config = dict(
    d_model=256,
    experts_per_token=6,
    d_shared_expert=0,
    moe_layers=[0, 1, 2, 3, 4, 5, 6, 7, 8, 9, 10],
    tie_embeddings=False,
    seq_len=1024,
    train_tokens=524000000,
    dataset='wikipedia_en',
)
Below are experts of layer 3 (counted from 0) of a mixture-of-experts language model. Rows are named router (the router's row for the expert), up (a neuron's input weights, with its number), down (a neuron's output weights, with its number) and show model dimensions 0-63. Each number is 128 + 32 x the weight over its row's rms, rounded and kept within 0 to 255. Numbers have three digits each.
Before each expert's rows: "gets" lists some tokens that make up at least twice as much of what it gets as of all text; "raises" lists some tokens whose logits its average output raises strongly, later layers aside. This comes from a sample of Wikipedia text that the model never trained on. Tokens count by the router's weight.

# expert 27
gets: " |", "0", "9", " (", "5", "8"
raises: "ship", "ility", "hood", "ilities"
router:126137121098126120132123133030143095123132123128175131153141131202143142130100130162158104143111035142157129135102104091169134149105141107116131103138172174099185149165145134127125086085135165
up0:111140144151145154088129126151093118141120104165143092126074139098125065159072098147112124113113083155123092134134148146181130137122167102076136114134136169139229133158165173109135118139113159
down0:106139152131123089128150163129096125145130172193169155135094120105136114110129175097105143140147124104143139134109133189091146071110135147106104161103148108051168125146147139144129110126083113
up1:081175117136137128098107115147134109180120076178155145154109148128125146205118083141113150117083105145146078083131148086167101171169132120104132081090159141110129131225192165135119121106070094
down1:085132105084103142163114132158129108130063129128110121134118081106149171185185104126190133118128110137136137150128112170131102194138060119125148162078092147149131136158152203184138127115119133
up2:095152230165139145118157070159106166118170131116119084173086162135106137195119097154065150141103182171156110099161116105123050135153163092111143092149145097128162194172112149175119114128077129
down2:155063144125121137124138121095147071092111169086106116119117158132153092098162204172186085117126111161173093116134146120164145135124121137103168115213135105097130120166102100130164174061127081
up3:128110130148153153122125132181162152094158144187185088137141082115158120100055146102113103155128117161097063114138158128165132074108153118139175133111108163199158126138107151080174121133109175
down3:184112140154161146122103106111053111164125179197116107198148088107117205163123178140179136152146131041103114189113148112154152102124114116096155196211154070183193142120127109106130116113124170

# expert 17
gets: "1", "9", "2", "6", "7", "4"
raises: "ary", ",", "al", "men"
router:123126102101129137159116091130130084069135117176206130135181106187179128121125153183160130119108041181142126112093089103171094111090146106151170082136152173094143147120169144128141096106107159
up0:175111115135081145081088157081041173106160182146119099127173135195152138139128175099125100135148149156172113127121122117137140153130203162159151082140171167139158158129147168183113128098136166
down0:138083057096115128094154114151125086105154130120136062119138142103132104155139072077140100178142135157135095062143157159104091191131157054106120137156092132144159170109110134086117098118169105
up1:155174160115142103130136145110102138159045172140170101119143115064115150155176093133131153142113069133055098143154076142171063160120140108097113097095203116204109127091118109182163120183148128
down1:156125145088095152197110102075079100088143131100076151110109139081148136114121149155169091153132140113197159110193097121120152161104167101116120094110153072145150165157121134073176122103115122
up2:112107140152164133130174078153127078086117120135103152109188152139209159064130165147086183121182035131127093124165120146208160096124125139099175154163144132166122138156130202132147098156114124
down2:147169128151151152134128133181101112118139143200116151147168098121109098108136157145119081147080159165130135160143132130147153168127134090123154170184062134186066125186136168146170127113162084
up3:127114158128111128114128150144091069126192112124138112133130149126193142122145140130174179167112093143147107132158136113224151155146202090147148105135174122091115131113177110099122137101144131
down3:101137091133131137175124135133181153155152148112146123191166174090141157077180184067113089097172191145138115071133101062168097120150070094102145132144120120150094164052106083134154131095089115

# expert 6
gets: " |", " ", "1", "0", "2", " the"
raises: "a", "ive", "."
router:134105129134145136118109097068108092119119143078168148150150109192179145112082098175160114102066058128121123099119131102206164166110161130118143096127188187115171132178161148140149110116137165
up0:132117132106112119091183104077151186104125148138116108143101153162131117210152159176158157086124103163125100145128138147167162148106082137133126112127180160166129149130123104193197115091067134
down0:081130166110176114105146167107073130094078191114120108120113144119138145132105125102169137158120144188115164125125145124130158120071170090140102145142133097125146148105089161132182169105082099
up1:115200137164124110100113074099108171191183131137144146166124144137182121130085089183140146179083113152122070106143122171153143171117131100120150099107145093154088171132181150054118113095082121
down1:109147086119122133178158146146185121122175025160169162118103080116102150159121173149140060109097142125088178105092137116104138181174125107113088144158131108153104115171111154191113118098125171
up2:116144192199113094094095170104131162139133098187110107122088120164121146127114079125127200174175093070128119156179049174118107159141183107101132174136162184137160177072123146177105131082121126
down2:142128176090109092087117179154096141097155175133151098160095164206101121125123139162075097175174097170174161085123139120146110116159138161139109186091094204108119073187210115095094093096107118
up3:117139113161165173140083087123140141156170115144160102109115156126130132160140171079169168116131062100170052068118093128159102173148166153139136106116192069166108073180167077137164154097052157
down3:145130125102156097091184104118107172132086127135185115064135149115086133083168099107109143122121125133110087193122124118088190099135075061080140158139065090146136132196148099124094182131151120

# expert 2
gets: " ", " (", " |\n", "\n", " The", " \""
raises: "ect", "oss", "ian", "ians", "ient", "ron"
router:131107101121144132141113133133118112090130148112182108104131114160199164124095125155182088113163047117145122070130096069183108124105139129126111088129171151144136161094161127129191078109136153
up0:106148140121160109139074101149060117143161085142113114129106150206094148081092094116122145148122105167123129068101114125175161114127133111117137139127148145166106121181169159118158118039068144
down0:144142080141132139090193108144151171137128199102130149203161136140099065139157121174142135162117088187160168147197132076183130120139090115085159061122049084105142160164067119126124168162134139
up1:116160193087143123110095120146153146122178150187136100080127145171185131144140073152096117114146079148136143171059087141159094097107182119107125048124177125110150135169078156111107108064168085
down1:111177104098118131103158131148115123112085151144087160095098165103186200094096133116108145136141137103068133128152140170084116085100070136110108088137090128136127147135174145104132139117205141
up2:136149179135144105087121147123143145137132125085136145204102154169084135132117100180100127144066103111128115103169106164207123166135172144125111126101099099068123128183210176154122141101131180
down2:148117146072111101161118124133139125101137112151148080124129094160124087108110130172092115100141163130069132125163136045142096184134124067134124155108112149138149177108143102232115108135105143
up3:121121171177184202101118136143121099158100147159137121111117166143117084126072098158100112123173112164166070150137162138166207085146142129156127134085137164100128140159212163118123165123104144
down3:131160098119182115157163126144147102111103135082072146135131114158171128134070206159147127115161077171135134136147153138125114167157179146153134151131125170145110086069146138051155125158055181

# expert 9
gets: " in", "|", "==", "===", " In", "In"
raises: "'t", "xt", "ix", "ician"
router:127096097089158135128133102114107119148135112075171127112164107155156205116103119170136098117118050087167111097144091100157041107109131127156113089153144180130177165126158119138165089111078149
up0:103194134120123116102099098117089176156095174191145110111103126079150194114068100142129125133096132142127088167145137145151151126130136101120095107190138160142136157158173113144180061074070107
down0:112113171118146141118110145157187151128148164141113105137022156144088120149121109139164089140151199145172169158179119137092172092103089114160083098120116125129145125137123161087131083113106121
up1:089178080127192152097102102118123110120118093139132147158101116146152169149107118134157116162122058151163094104142102130150095190137075195091149157154165133138141146179174092158115087107138124
down1:126081117088128116097096131132125167161142092101100144102116139199115100132113186116179075110140152134155216080150146119094070101152147169103121138135090137111129116198082113124101162160131085
up2:068121189122117151082146107114085154209162141159184126165105168133072134110086137147132106132073141123137103158124089106150167145131177110070143094136120128104167093176191147138111139129086149
down2:089172105132174146133125119113147095118160119147173092144103103108140106123110079236140145145102151175149149139137125129066129084108111086094123144160127100155119088117121079127151099131116188
up3:058144141144128155067129145088147131094128114171142141172081202134137112161076137100191080092112086112175045116162121177169174115119123144174106128077086135182139182124196152155066149089077174
down3:110104192148137092151086129109110136034153107153141104080114114194104109108066133101135088143123097112149167148138160125166099129109106185084178159107065165102138106057154158091113153138178067